python train.py --activation="swiglu" --tie_embeddings=true --optimizer="muon"
Below are experts of layer 5 (counted from 0) of a mixture-of-experts language model. Rows are named router (the router's row for the expert), gate (a neuron's input weights, with its number), up (a neuron's input weights, with its number), down (a neuron's output weights, with its number) and show model dimensions 0-159. Each number is 128 + 32 x the weight over its row's rms, rounded and kept within 0 to 255. Numbers have three digits each.
After each expert's rows: a language model's description of what the expert responds to; "mostly gets" lists some tokens that are sent to it at least half of the time. This comes from a sample of Wikipedia text that the model never trained on.

# expert 36
router:050142142122082121144068144153092081127106108126159117098128124083115121170131179154102137065155100100146173072108148189099134163112168121122138102069185119045112155127064124135186099108156171130090166116127144094157110098118165130108090141164127105093101153100123150078127129121179117153119121099166086072098125172090183124133121167113126104172109178148077077160121146148109098189140211130105141162088143099096119166124183134075171099110165153098135110171142120079111127098148152
gate0:136107123100136094149115177091134143131143143069095207161147155181106109148144100093132118085133083097145186137140185162148148189124083133191194135093173111122121158112154127073132127171158049079079092100124144079043155120131139130127127163177120074121073121131085113086165126123174095169120119122122095153109122077125174137104099158139106130191141135143087099102140122084163115168127148118155126129095084112075120171097112165148122130153132078076143150126088112168177101111194112
up0:173110154165128152112122139158105109100156084103061114125108145075083132070132157122120095054139184143103129069114164081170152114052171134117104107156184172146065150135228179124120136127126163165168143131120146191188124093149167101162143149180158164150131075131158108156161137110130102070100070162166144130125174126155127133103191092178113090091126145121132091123135072106110124091123128076153134180140132184118113107138107137165139147184156136098125099143144147118077136121126163
down0:087130100111133105130121100122142143144130080147140091098144125054098165158112129106077166116125108080106148118096176164156138106097086137146076112095133099132170121092136156143087141101191110147153140087040153160120199147105152158121066153146092104151147090167042100151098176128062138104156099134124131083064034144158167166156141137145146106123139046055123141161113132084124113113155155100130165168139164109166141129138125125110126132127124149205107091167095131106112157152122185
Early word-stem pieces, often holding u, v, or il, such as R-un, s-il-ver, pr-iv-ate, un-ivers-e, ev, commun, prov.
mostly gets: " ev", " com", " prov", " go", " part", " Dav"

# expert 22
router:111167136082073189162150129190100133095121093190115120159212119093077102122116152168100120085175103165144102109059095140111111150097137106138128118148158164080161131111082168114147104134149195090098131182107095129136119137153158161107075160171124120099136170128120165150185085137109146092169107137119122067140144150118167137102109152087070123133158126150078128160163138179115131158150163120163130117106134144052107116083176117125202178154167110117080177160107116121114124056123082
gate0:080139087097135173157103179161129174099162090178104099163150116136104126112135143123149150124174112128142135123095172139115119133080149122127161129117094195111118129152153233077113151128057105142130156124166099106097141150135142190160065151094091076086152129154108142112229095112193091122147123093114077113151121146104132098062107124117108148144098133099109079106118126132131113177108119129144156158117154099145057133075139113141113139193150097059157176158118118083156205130088104
up0:159158121191111098143143097131199180096149081135147140097154129105138104137136113112071116073070152082144151079180112075110188099147097141133101111144182028117124135070103145122127142119174160200136115167134139141144095148122066087131211120156197134164105113092145131103057131130093161140089139148186124115071126149113110144148161077126149136093113137139154155157105124168123105099161082210101118110165099132102139127175061103139160134088092113094122136136140108126156140139128104
down0:151134197154113090119141112124160186112131076129172106092164147089067167151130142134123141069104135117095142166110151120112144141145082113116111131118095135112127110179107134100079159092146172174086157175125081131147166121147091171137118113163089128089082080047165178159166081150111143077101137123156158152145130070194136131137110176113090184074138135085134124182150115146151112164201098153118108127102110084065089072188175134088150188152104127161106163125125127107096087115145095
Early syllables of proper names after a capital-letter start, such as S-tain-es, S-and-ra, plus place words like New, West, North.
mostly gets: " New", " Ab", " West", " North", " Bar", " Port"

# expert 3
router:133219104171093167147069175137142066127155102151143155163186129069091138149189130122098146114119130132158122131084124113065085143060102127118107170107143124100130159144142106156119080056157148129097115212092136060094139118156169084146114172168118109071117128164112188115167136147111087127104107127086086108177110103142157098093151184093109117127142146183091070093147124139121132176128149163152126133095125132116068132107159115164185167121158107143102167096126138124055147126106119
gate0:104166071128137088161147171079107143163071133108089058169092096118142158094135130082101120136133168164084111083146192076065166109112107111147160112106125110084113113097090086126187114104127134164116117169120160097105162150114161116113174099107139054076097123108083139093098154102116089199102118132180170112118140151112154108164099114119132164094185158073195119141157132134112112048116103169116104098086167108119118109173122098107166114156091066105169169153118132084149160104100128
up0:057143171132152111151124157138109143109174111130125131180098161079137192137092176134139182104063042184118115139114141186140180144111097103089102112172102087104140113109096133151124174099071151105133130085126116135148119102155097088106098102099094088153117163102127108198143128134128115081117156112153079107116096116140080201113157157114092096135147119156139145130109098099153181134180142102104086113115074103146105106089195207146128159092096101122082104179216155146096147125125133
down0:108174127071147147132148079135156129155147083116105149093186107150082121168119140088127141117124148132095151144089165112144089071150143119097174165155063081141139096087085078140121160112161098094100143174166142147133130116118125139143133111131147116161100148165115139156146146139112120080156131156105065141123134175106119097102083057172136073111188168106097173123160121143070167130120147109052131211162138135102100134162192079162143074160105089110181144110079092124095104199079075
Word-final pieces and whole words for nationality and place terms, such as American, Maltese, New York, United States, World, general.
mostly gets: " New", " new", " US", " American", "ternational", " German"

# expert 19
router:102163141130068166133112141145127158096109105141121129092126120088048105171152136133087147128169098089152136078075135101086151105111122109096114162141190139102127128067101150119132066136179156085115116092067160097120083135128157101147116113135107148139092180122118115123144073109075141166079109046082057084178091120091183155163124134130099140164129134133105119154157125129091054136160171125078134119095079111071087027123128114098172132118128135152139138132148124118099089102112058
gate0:151104113168144059142112143119100122082104120119120188150136087021155165144169114157124124094147165114173159157068144106144154139139098124108107117135149183112181118052103131129179117087191127149099121136108183059123105116153146087085119147148085091127152130097087128146141152080136154155145173103097092116102066137131137157162140092158121078100124100146146133097133114088122104098101110188137148168074132161147062075134105120132144158178066135155142131070101110114152132172173207
up0:130144123113093133144103187126113170154081114145104142143189107110071134173178037167083134166139167160092138089117128136116133156168119086110149103129127130150049085124122132153090160148043131118185125139140088195178123145116146178106138106150077172122135121171132118144093144116054159161112101100138150158154163127042146087115169110126112184139135069133120111088121155117190141162163138167084085078122164180102128163174151110127141111150138147095118094144153139110104159118147060
down0:207164168197142143177145146117179159070090137124132081122106125120164105084119110136081096128140157139145120160129144125172097106082111150041102158116138139157073052113104137194084070130097126134164124169121143126164093153095100158073135170118143115168096082126123144120080165150134151120144151106082105143132118095098165100115108170130111136118157111094110066037110120177146119173178098106103104130139090068126151102113138089121077145064100092101096073129117092168148106107162120
Second pieces of words in lists and infoboxes, above all the ch in Sch- names (Schmidt, Schwarz), plus Lab-el, ann-ouncement, Pennsyl-v-ania.
mostly gets: "°N", " ann", "″N", " MPC", " child", "|---|---"

# expert 17
router:107103097153070147130099167169130123076150106160197110079158148069098127144133156154103159120102166147169117171101166132100137151078161127125136108137126177078141130104138143134127132134119191134093116116083113095176142121099151124105132116155145115091082142171101149098105098157094165125114076119167097065168098061068147138047103152093082142161121156134108137158145115163135108179116199099125165086135169098062129123111133115149167157054196113057131101150105114087083099074108157
gate0:084111133116127107160200119086134151163167155160110107175111124114147179159102145149083141102124153170174132110088156142082100069099162149101150134098116110108120122137168093143082089068110116174113099148138176125140146151142129154106151079103102178204096174082136153131083145158127085141176106015145153048123113112118100107130162167140127160165108142113107143126153100169113094167108161088063174133098099120090087082115154118139129133188153141177121187161076126137090105175111131
up0:121107092131184115091160107129110118150118165134192119155115140135170092106129098112118131140155141140187139158052130099122154116139129159093142125137158165024158131142077165168111064175157100129101057126207135090173135200137125121140124131157118145139209130102156101139078095077120159108114134116205101089140158146149097130156135151165119062178161113072093113146122151110119190154070134125132214132150112120125107081146136114141143124139110154152103084120134097106086073106087124
down0:164153101131177092136123132125081141153118135096078117151102159130136195084145122183073167171172145074155165099127125174180170127165149084166111113205127175084141127084106086127166120126157107176137124077201148137161161136120129191089129134206132125141085207151098111113174135141147118110159172144144080135082180093083128143132142182108160126140135089078082113152144107132171178122120118129088116107165137102127170105143147140143146198094183084166109100103087144109134146125148150
Initial J, K, j, Y, Q and digits inside pipe-separated sports and results tables, such as Japan, January, Khaled, and score cells.
mostly gets: " J", " j", " k", "j", " −", " Q"

# expert 31
router:098146172166109150148130106135130107072137104137093126175153112053137130135147167197188108112174122102159077132072161146077125141128192141107132104134148152138188132115112176117132128131132147118151116131078104132112144162101214108145098177116163134105094131173157140069173123086119126155165095071127140048201178102157167084116118154123121124164147121129108092143138184159104128143086100125106098125146110108119148087124164087084201178150144111118119139169040121063083138102157119
gate0:125085095208133150133123128136098155120135173089071138144072046115104120147130121177140119120162166131179146163058159187114119111095160156130113145117151130080149139148074106164117123129120075073134049147127050078122119096120162103101110191092143122129133057202143113130169191145096072106126093106134161138123130139139139139095096148154101092113142181134096125106109158134089127108115124147069179098147168141101122115116120110139122181158143162150185177069156134084145077096150131
up0:093152162085127123116137141168156091110212116164165143079146175171158146184114120100096112114090142169122140115175079100108157159137131072144131090159090151134051100091145171110119110156169119108091156096188162165095128182145129131141109096171049153165133136090132143119117096124114150148116117153128102130133143131135106097136127161140151170152096135079148111060106165096198139218154121158192075127129112086147101125132122177118125090115086152151066119125082151157138122114052069
down0:118154164184109125115108087091176123093168088139127149148112156138102170083131134192216146091136201110092127131172105167061113170092164120113133142177042200132132076103150162159180187171129164122121104171108119137128140157117149075160103120049130135148118126094097200155151147106122177096098113101103113144118160153145082100094138114112130166130129146174173153135078130081165139144129118112177122150167159067096106154105129142108148141118100133196176120158148100134130114129102096
Opening parentheses, quotes, hyphens and math braces, often after a name or item in lists, as in trumpet (1–3) and km^{2}.
mostly gets: " (", " un", " =\n\n", "^{", "(", " acc"

# expert 49
router:103131128164123189144095163143172125096149156182095116189135125071069111113173134105104146087134112124139123175081145169069166144103151167082136189088118122148116167087135119132131101066143102121154077210129124079131127128177149129110103164151078067065143166122104117128148107119117089115105135107118103089156138064071176122093148151069132103167093115148090103100182155156098079148179178143102157130063122119108091105093098116124170184124129149109139184138138151110116087164080127
gate0:192168113147125199141155138151151108126103085148103155138137142114110122108174097155137073129189154157135148111104105187117156057130056159088120121096132123145080101122117207098119160096125114115112121103126072163104084157117106090043100089092107108144141186137209169159148098126206148108093152085117156129124120128109164135124170107067103119152065147115164123063131111125108127179085125085124177115079118158134107163182126132141130132164106198146154138176108072143126142139122131
up0:120141185134125075179098123158149113149090123120143129079127096123158178122099205129084131095098131145147176105166160068088065134126135069157177172109156144097122139118128035104177140157131113101068177120158198111089163086109135193122146140140135199136131117104077132075133135117096151126179087106111107109159125133105139136134126074132165138142183141126179196107163167104121102112140124091159104154155109107078174141106128173171150083163136089129099095049111123168144124122137138
down0:066054135167091115082148175105087143138186124139093116126149125198106154113136121110166101149177096178135122095181171185136119123189118109180097110133153127157177167117140084125148114093127170115101113126144077133114169182162134153144151105131109118200181116116127095088160133134110107105131147125151064090133179152125086105116089145132133127119121163120135121132129184116117182225117161130138087119145151168115142102149142152101160112172074110140149206182101184077129131198092100
Adjective and adverb suffixes and inner pieces like -ical, -ious, -ural, direct-ly, ex-cess, plus zeros inside numbers and percentages.
mostly gets: " art", "ious", "ural", "ical", "iginal", " Art"

# expert 44
router:072149140134102119154112142142129084105088117129136176178169114068106150179113126112074178114207152118153124169107136182115172182101143131155111127106129157078141120121058167107137036047130143149105151135142134106087146148126157088148148160151164108172113148134122162093123116172091162098084082122175052125144138112074129067146129160109125115137142146133108148120117129163131123161120132070092150092162145102119103099073158110133163108076215174085160124137096145078066116083136125
gate0:146141120128042113192136166086146138085148123088096119146098123116122166153119166072154099107119127198122159128196174095138150151126122144150137122088155161130130038108144119092124101111123084105114140064062197106134142156138127133155116128130186153141093156155106150139159168196097143137174099151152080128129140117124132148141156157122104137125159185144037107145133194110099084119124144104116127202159135166100173120185103142132169120093154143124103145122109154050127068125169068
up0:113088095132143133080146172126181161135121107126097165124153100122136073122147121135128149077069138068152089142166166128107138061141100091140141173159165106174124162068089061122098149102145149145129114131142151197132155207108112147148121060067136116125158098134113115105082031127087130128094046106150138120113107125112121104051138078161149138127127071073158126157103110142118140099165133173148115097127190113078142071126165165129133083134079158141138114131099106124158092101120076
down0:139097180151137077160184100061130080163115098162140134102134120131098126210174163164116080107107101138115148164181121123144171077155093145123141151128116145147142154107155095114123140171093115149089141177090097125066126149132122125181114134100127130089160145104151166117119140156043158126172133067150134066117100144170164203085123107191161107120096141149116131117139135161170095099159127112138105132135107089116100064123137122137107087140053056123144059139077181086166144167124079
Ch/ch word starts, -ron- and similar pieces, and UTF-8 lead bytes of accented or foreign-script characters in names.
mostly gets: " Ch", " ch", " ev", " Le", " stud", " sm"

# expert 7
router:126110108163103186136092135183110177127153079134180154097165113131060125153094104143153111112151164094181090096147142129098122197119109129090143109074110159137159153099124173134136105149156143116119139179126159092132098114147141126215077164127161089087041130153115138083161080082122140119147081075099126048110105125094140073090145133165114096139131151147099113165169106139130131176118162118116147162075106069097082094080143115125161117147152114131141161107137141131019123100086097
gate0:103138115085086174105095139124109123139117114140175111126171120149121143129097086107131119092174162122135117130143181024167103140101115159118164133069128148130195126136070105178118087074119113112135148075183086117126091108139115113087108135117056182113112138141076110114122100140130157127128082112113104120122117073142148096040140148048150141132096121172090163145152159116173114086139083081134118132065084112112078143139179119136173167094091108115158118088172131110084180084090063
up0:186125123187113144055111163080118179121168160147168093141106122150102147167121158075111092122129151160154142103113129156166140146130098115114143123143143114121127168144082120121159127078095167092177096130191068093128132157158209141130134094141149131128038078136052106112129162142165127144126107125096100114197128147144140131088143139096157154092124128127090121129200118180124067101130127130117092104128075138117122133170109089179180111087094167100165134102152094151053206093172099
down0:089158089165103133138140110173133131086066134080183137099153135196132124140143083093147082139057108135153102047147121060135102136159101178128173101167101149094108149122089098105103074113110088184126145168121106170080110136104172153102147083139094131141175116083190081138080151122133141110142172100117069118111137078115088127099082199112083209120106159091094149096135134096131155140143135158105065160105083100141118125168143147131103192103129135099144117131121127121142139198107110
Prepositions and list punctuation introducing places, dates or names, such as in 2000, on aggregate, of the Senate, and semicolons.
mostly gets: "In", " during", " in", "″N", " In", " within"

# expert 53
router:096131180157085149125101143190076087132130096121123114134146137124051163162110101132126127133137162106165111145118104174092153150130090136111152116088129075097103121143135173162134118129194149108172106129097131117131071144180195100148110146160120069154145136202119159145133115131137173143092116076129112108167127088116114138073122125117144097099179156159036073147099167128123109130114124125120158148063114092115122045092158146106220112152078079076119143165115168104090131061136080
gate0:080168158126126057173104134193135064152112131129093132123102156106160163123141150130145122147060104112136141132111099107086147139102153169078144083104043038150136095152157152141170064070159125124144104131105133040116116126110146127132089117077118075114129169148082097152146097121171096141131130082082104126122088109137090140137149101113094088111191088085126133121130111124096094083108179097148159140108104142112148154144093119115158187099115061111124059181139141145139067126068127
up0:067174131140129084138169066161095137146092139138181150118160113173129140138151135078136130167169089059108142140128118170107105144108141088099178099144072148110111075103102088154167053087104182106175135142101117033113100127158134156143095135111135101156194162122110139089072102129130169094190132100094143144141127123145098103158142118108116129104142122094119134159078130102143168189108147074082145146141073150099124142090082115096158140073080083106143066191108096131169082142127117
down0:091129168157122097146108115073133121137170137163179099138068095095165131123132084109131144096112145103094130109130151050110169142109116133107100141115129101103170107178165196195148157193158124151076110149099118135112122121106139194043112113112122076123148177136146155124150147138107157124165060184114107175121075186185146127134115126082107152150156058137136134109139123148151105111131052120107137195123083098107160159141148177108130112107090152180110072151137117084154098154096050
Middle pieces of words and names (alphabetical, vegetation, Animalia) and starts of names and months such as Mich, Christ, August, Mar.
mostly gets: " med", " Mich", " Russ", " Med", " Christ", " August"

# expert 46
router:061111112130110148196107137163077117069115089152088118110163098106059131109152119128164198099121155134162146117084098156124151167099148151090163146143156122119140130111128134158090105058131118113147128198114154077129083122130168108189080136125113117098068149129128149081091141116067102157137054133139028112149146102100164116124129118141062105149099127133070110112132170137159102137194180127116133129140124068087104085100130136109177127090101147142113162139091141070108108080064100
gate0:141096134181121100180116101101107134119180138174085068127104119142150171147137131130180135149168128129113142091106087145122143099147114153110123112094126139135098081178120153098111113129097097136166125098117173133101135172066107118227075186140051136149099179118097131083121080108142064106069106148183127154179142144180138140141108099183067136078116172163064081165092138127126110148134176140113146135153131137069122085156191159085167092126146166150131121128150139049137141144120163
up0:109083188082083119101093086079119170112095157075129122182126134131173138184158138113146159069109173109112108072147086092194114155155125163069166102143143125125181115195078162112135096094120141136178116122153184126144133141123202132116086176124149103158075122141107135130143153079153113144105092092099092171118095050163172120095106085108137081099106081151176105140136124119084118079123088164130158077134170137127153079127113102117100132084126110071126146110103118053159128108132099
down0:135052126117136109114047158108089123101190090120087120173151131118093059178128106175126094149170155126131119108152134192155158089162165147147113051113083146162143090116159144106102155101155046133128182120107143114180123108152076127145134168146129132085093147089187133153118138157129130081114113143144169123140111117112160143097113189079112140172112111126045100164079142166142126164128121099122147113087193108089154155145144151148063122116143084162122143135101081095069161123142064
Digits in the middle or end of longer numbers such as coordinates, ISBNs, catalogue codes and table statistics, as in 51°00′, 97416030X.
mostly gets: "illion", "7", "8", "6", "5", "4"

# expert 50
router:102123100155091152190123135159126132146117097120101135162209068090101123187129147135130133133143113134187112123131139127074152126084114107092168168146156112115112164068117129149096113100110141148134138115139096105102098123103130068150127146153139097106135093150138202112150126088102136112099077136135114139186077083109148109127064143164080035128084119122059145078138134126152106144107118118112183113110157151110130037055142169104167106094144075097122172151075128061064079090134100
gate0:115127134141062162166159149115089147160200147151063186126132102142122133160175148097126166158133139142171130119076144135122118073161177164101178115113091124147049111111167134144122113146126125137185113123173087085128103128110101169147130200175117092131131109110137157106150116107114070142071121143132151134165056107179105141141090128133114100046138108132083148147095152102135100122147106137148139115097161125153179098138147093133216162122205123122188129134106129104145134127078020
up0:141168174132183134113135135112131161124125124101079138124127104123142096064079067184145195108124125155134111135116094156150158132068116090093074156118136095189160159137127125130136121213130165156110099136128109140126145119134142139111130147197100113100147146158067101157117166170159149100175101177114135141119149109142188158149115154122101153142106127099093122146118059120122102109159182215080143142089105175121113103105089132061144160139038127123076169132198146132134132164158218
down0:152173132101055126129146089160109157147141167144126088056127125083138118162110077162099064090138118117105143164183075119161090109115130136083156121110132147175169163160171123067122133132104155105107066134113140154095128120159091152156112116139157146085135109075112111116156116150116177077179103140115115090165134141093157157123100111117094182140127078108180079121123168139126122160103164126136136178156101093072155141157111097112146110209108187142147152074087122238132157093126196
Mid-word letters like h, l, an, ah, as in members-h-ip and transliterated names, plus word starts fl, ph, man.
mostly gets: " fl", " Fl", " ph", " man", " Ph", " Phil"

# expert 58
router:104111090129122159215120105151097138129120086145108097098130132102108087137085119127134146152107151113174187110095168167093114147102146123093158135105127119079146125107096133137127180139120131166098139133117205126150089151079204122203115111112171126127152168152112151051135140067121094158119120066147128056154134098128155099101092145092166098178136167115108135141157204143117099186146165088103143074142160150088138099083153117159184136133097115083109171147055135145066055124125129
gate0:175114110170165132117123127187064140117114161078124167086205099121180174127126143152182098171106082091138079114138187126111111118129137158179150073178116154113173157115187114122136075086170135140133122172117158148103191127121155209119105175099121173142174185164142174100132075089139121117129148094145066111134095105166094118095142096180099072126186118120091139094125139111084068128135152143101142076148144169145106106138129124120072124127112153087174127088142135140131150174128175
up0:107106163091083112060166073090152142166127095140112145116077109142048094121112138111131151136160122178114158142176066116149150143120130119114117172134137158159150075139068111142172190153053118109121090103130054121160157138115158105092152100120131130131082125114106056143108152112125117132182134163101141173122145182137194125188159165156059178156092077117163107152137139117131154129129101103211089185112120097106164135161145141123161103147140101138081111128199098120079130086147106
down0:130034102137103135087144151144160153070121146139114174150114157084102130160140125182128119071117113062153110128091160127171115165061117139126139167138172172104123101139186090123148098099122191120082104170101133088087126080171130138165119154183141117159122143089114149155140137156068127118146074141109083152092090146104138159137083111192091106099104087169101093169182179160109117131160108161136091161091115136146074077157119123083062139198147134109113118084151114189110173145104118
Tokens containing m, M or y, often word-initial or doubled inside words, such as more, Playmates, recommendations, Premiere, plus want and Again in song titles.
mostly gets: " m", " M", " Y", " y", " am", " Am"

# expert 38
router:080124122117106148106103128152145104078140067174137109133135134094054166124153138102153160093126085105105139147083131183099070145086158128134138143107093137121140158080126117142132134074162164100117058181088164067123147157060151116133105143166090093090088146106101144101111142151103133148135135102160088070137133081081148153053143097097110096152147102147097133133170148166126112199168179117083093168128110130124126084078086120069163148092139132157162174193095120079044150120113119
gate0:180094209095134182130135197161128128155118118159118232082133176133173101139106129110137081123179114164125156139107140166078117074109104139178094126134146138092102170114115207105099120096158168100111101082191116113129131139094143141153153133164105132176164161171168112099089087112120119143141185069146187173129103176135068081082091105117102149121160110109086128110130068149130156163126102156111138158115108119128120114105064125140139107114102183152152128115148107140038119106155133
up0:143079174074113182172110139142117139134143097114140179093071123048136130096110133117193133146124155206154132146128132131127153124126126074134098122094183115189066187128090217165157129092126164115092047097129112124171102088114144109109169153159117099138140176149071134102083058115110102096115145121136135146089077122127064119142118128152135133083145110115114092110137083139100124171116142121086130166112078096099156073095095169156139124158084170065167164104141152125083136134153141
down0:121107167146045095158103139121145100128092113124097069109121073103172052137149105149147085131099150114115151109170128068148149075112089121096176196149124143114160083099187127138142131059119099141159099128116154085130110141075103130109159100135161138162088200121116156122190092107136142114117154161182161093109114074146095121155102122151116086210078120131134111146106179172139138133148135130164152168132075136095107171117147180178167147182106148143158108138134118040167122091107163
Digits, decimal points, commas and signs inside numbers in statistics, percentages and tables, like 3.2% or 4,230.
mostly gets: " −", "′", " +", " .", "_{", "°"

# expert 4
router:106155148149117178138084141194143097127184135161120147183179094081074134189192126178088125140153167106185143166113126126068133153074110138141130130107090123105117120124123145173146118039109100111105100206157150083084124115171180123161103165150124053081100141158098168112135125115133085085103120122087093102157103118155146117096127155123114097169134123158066091109163117151100140168148184142151158138135102090136082091068140112146147221121152146142118155106117138121081110164089113
gate0:048139156170169186117087141135145127106152115138133060081193157102114134153140085161148158126130148137123132147097080178122092113128098101122163116166173140079194120152117175041134119142135150160101123130079148099138120073135155131112168139133075137174138096098112128130153087175137189170061149149145150064137111164164143124137091135146134128127141120115071172100143124141140144133126116159240160100131118182092100132156154171180121142166136039161177140104118106095148139108151152
up0:179089110136084136152162131161109110181132126143172093187104139168071099137104181139151117093099121171152154070123219129147149185089085125090132126117153099190111110139128114155187071143110118116150134179134094077139149095150125128092131098154129121135123154138176107142121180050134143164164097171154147139156130125156071156163113113128091173159130121151172153148127193089123085121105083045091142110146177112068123127154121174146161158101138134075097096135197168160091115144146144
down0:166145082138140119102169143169054142158115111147149145107119134163094146125109082119139108111130171086108083080084062126169067102082117127103115135177160215162170112118129151094164134102132185093111111096171157205115161122082141119126148127095133111160138106117135121123196093142216124139097115074138069125178166144126125107066062087166110129178098085153145082091125149122141089114154127156141130074156097156120177090089152129165126119147179103126134142070148140104125175136168139
Word-final suffixes forming adjectives or participles, such as -ing, -ed, -ic, -ian, -ical, plus nationality words like American, German, British.
mostly gets: "ical", " American", " known", " German", "ious", "ular"

# expert 28
router:125141143169115159164087139153143132078129101138119110196141128058134148136160158176177150123178111084136095123093126137113128158069137123081121119135175163132178189124142157148179129100158175112144120137090135146117127137137219097153074154125175137102094129149127150071158112112127142172127119107109120031137165109138142092124152150086082123129166120142113096182128143147101084136101118144113106147170083105086149089111171090083194153173138120086103172188048101058076162112107139
gate0:144188101090188092097164152161133090180113122136116108136151193128179138081133093132081115159106121102091144126106141099102196167055110115137121120170151102163115174093125099128091130141100133114168093130121134110124142081161086106157129192124100210107140115151149132145142104128178086079056107132182143128105090175141125096117090132105151095107166169093139078099135151150086090105084113128135138135114191162087139175092135151134126055135149149115172102065068124128189156101073160
up0:144111131081127162100115137139161120129153151121101165107131141128111067105101125184134064185093089162208109160145156131156146150173125140140082110132089170184183111211104158137194076137053118143150098113091134082140144127188106106152173128093136113064190145152130168112153170119167063094135102055116128182078125157125144082132106096107118079149126150117103135130134149136141127090114132136123077102135156130126155179136158122123115128134105232159130145093157152144153105134132194
down0:160120114115063097145092078107178122152123149072157114114107123060162143142103107105138108123104119152082167130120123157103100144180101137115175126169129195178116080142097159083205113158151158121122149145158085166159192123079250159149108075105144166093086149118126134061137096046151139151115144071142151189130112090104114113142116170145110184098116128076152146124143125139149151108144084145124144087156091101124137103126101088096098138178112136061111105090084129110131124115120141
Opening parentheses, quotes, slashes, dashes, superscript or subscript markers and line breaks before numbers or IPA, as in (IUC), ^{17}, /ro/.
mostly gets: " (", " \"", " un", "/", "^{", "("

# expert 23
router:077122098189128135161105151186127105099146101144139101171138065081106151105138143161196111114111110124157098145068093158091117148107137114085171148150151128124153167120126151137128090079129186128125138113106164109113101117100173059157074109133187142094087093163138171128128116096140114146174110071115154047120154081139138121058133129106105139101137108135102126156158186200107104140105096142148096105113097108092133073126158043102179122156128170081152149148070082081050117140134146
gate0:109101084200170142160126103128088135097107122164124146162114104166146163182102087158188149098102124085149112137065125111107134139159088121131185166127150138109151168141118083116154116160133088187143104150162129130117131150133062124117118142117127086076050155157122092151116179178155080126156123104131183062195123132108124107175073091094115176154124111206142145182102114142098161063137113113168164079120189076132139067131163109122156098180153172093080131127141148095144114129116145
up0:168085149150082116132161154095092128097087120111176085098126089070114144158193154114162115131100135142096116121115130179056166143152158175114127133117166119067183140076137172097139135116117104141119124091116046143125174149147146119134092069164110108131113131174097117057179124169155157183179115095123105137087145155082200123156116099107150079155141159124177179185117089123122081088135117157174110108181128129109037092164179122145166142141088151112113130109080138126139103140158147
down0:112143157124161151107172219129075125133152120158075158109120094167138134188094137096038125102162105160114127103123078170141099135061144125139169106114100097143121148170131176090171129157193113089110113141130102099138139153165186111103182169113158101088176127102107117179150096159105125125169130157127144157095084163139138139137133117126092126185137186153101125136153147151111081136154107109128157113077180145155052136122159161144134163116150150106118100162179223180066140104075137
Hyphens in compounds like 17-year-old and box-shaped, plus en dashes, opening quotes and parentheses, slashes, backslashes and LaTeX underscores.
mostly gets: " \"", "–", "/", "===", "[", " '"

# expert 52
router:052133114146115141170086154166127084094149111161100125099161119139088124133122130115171116131097142094161144117085092139143153187128126168058168172147193140101155141091129118169174107078121164110100076174111156116105114121068188086135118128123137152127064143114144188128108140151083151150098079103173130065150109095120235113085102135154132108173121146198052132088158153152155119143185158133150111131142161093103088105141128162126164143138124178105129136169124099071103123096128070
gate0:125136100134114088122081175166118071166064214099145113098126083086128114124101176107155052162077139144106108110094125152155235181129085180137142163130095105061176175198132095153132143081167141147123116146113174140142154149096116180131111124084161140136113169179117120153136131097164149105117123102145098155181095118153148117096101155162166149176145126118159156101136109105155103102146108135074061144123128121121180161111048129135090115161114110101129108103142148098096097175147126
up0:186131175107104133123104151126133070169069188151066111099123138123137159105137181123110121083089093114117137155122143086160148165122127199121210221121128098111198140165094146150167103133115172091075134137165196089135121145145136158094149087108131178117118185164081115122170131108150144136111115105134112150152127119172113125062091126122159173138138082142141159094138158131119131092146096110090080112164125107105135143094067088094073068174105155089158107162130175074140100168117141
down0:139132109124109066080152092144114116094124162191135150161136130076126139084182149137133091211111139150121102120134106113153173097170107102090117129225189127183071141100167144077113175112085136143114053158145066122143167105150122099118092112095105149127149084126132142177120104154089099090115175142158189127127111144151098145124131115120153079160195171101097087131081094119128172114103176094146085102117145110123170062145073143119066153126144145115150085173156086096130114111148097
Digits that start numbers or follow a dash in match scores, years and dates, as in 3–3 draw, 1–0 loss, 2009.
mostly gets: "9", "3", "6", "7", "5", "8"

# expert 63
router:126128127137106164168119104225107125115175083134108139097147103105089155149113127097101167131138109110199140091140069132102167159059089110127127136103095152145169124065094163100186038124125135089160107142105160130095141124134116160186097155121176092132100135144106135106123098152116136153110120062145122068124154121082124059059158152116140115202118150153113123143169184180098138172121129092122149163082134083062067095125096082111139145132157113124106200118094151097112106120108149
gate0:110149104119132134145156139118183109089128111155154133109154157088125174068125080089103187089096095160100106145146107172124190189116181109108107172076061098155089122126144118130030120123162118116139156150157136164115160063124178175080094122189120163112107121111147125129160145139126125164144127123115069080170174118081135101114150111149110136143048153152112140187137120148110151123150070151071065136083096124192095120118121103132172149147117078156095187153101131092083102129124092
up0:181194101147099096173127115069132096153132127139187094061114138101174135137152102183026130166119113168107101138146152126096137134075214090118132140128088157110102098130143100152089125160156071111166118112161113145052113071104149162181148112181141192127128114113105133136104092146151069154174126151119116128135120125116083074100179126184135177125126149104174136143124151140118145157133119151136142102134171103128156085093109139174138091131099096177157111203145093196104149138090143
down0:136099168164151108110145080077139201067137115160134145135100181133133113154117128130115161130154162148133206068108098082115095179108116141161119180150143124123124199054177136150121172103081195154140125140109104059092095119149163135170143098115120167118132120123094127171131146156151102137155158195136131162093088194167125114129087118146139100167162094083149111115110144133139131111105165173193150102129166122130097116168058117191073133169168173165145098124108135122184105147158080
Function words joining noun phrases, such as of, and, in, to, for, by, or, after nouns in running prose.
mostly gets: " and", " &", " or", " through", " for", " from"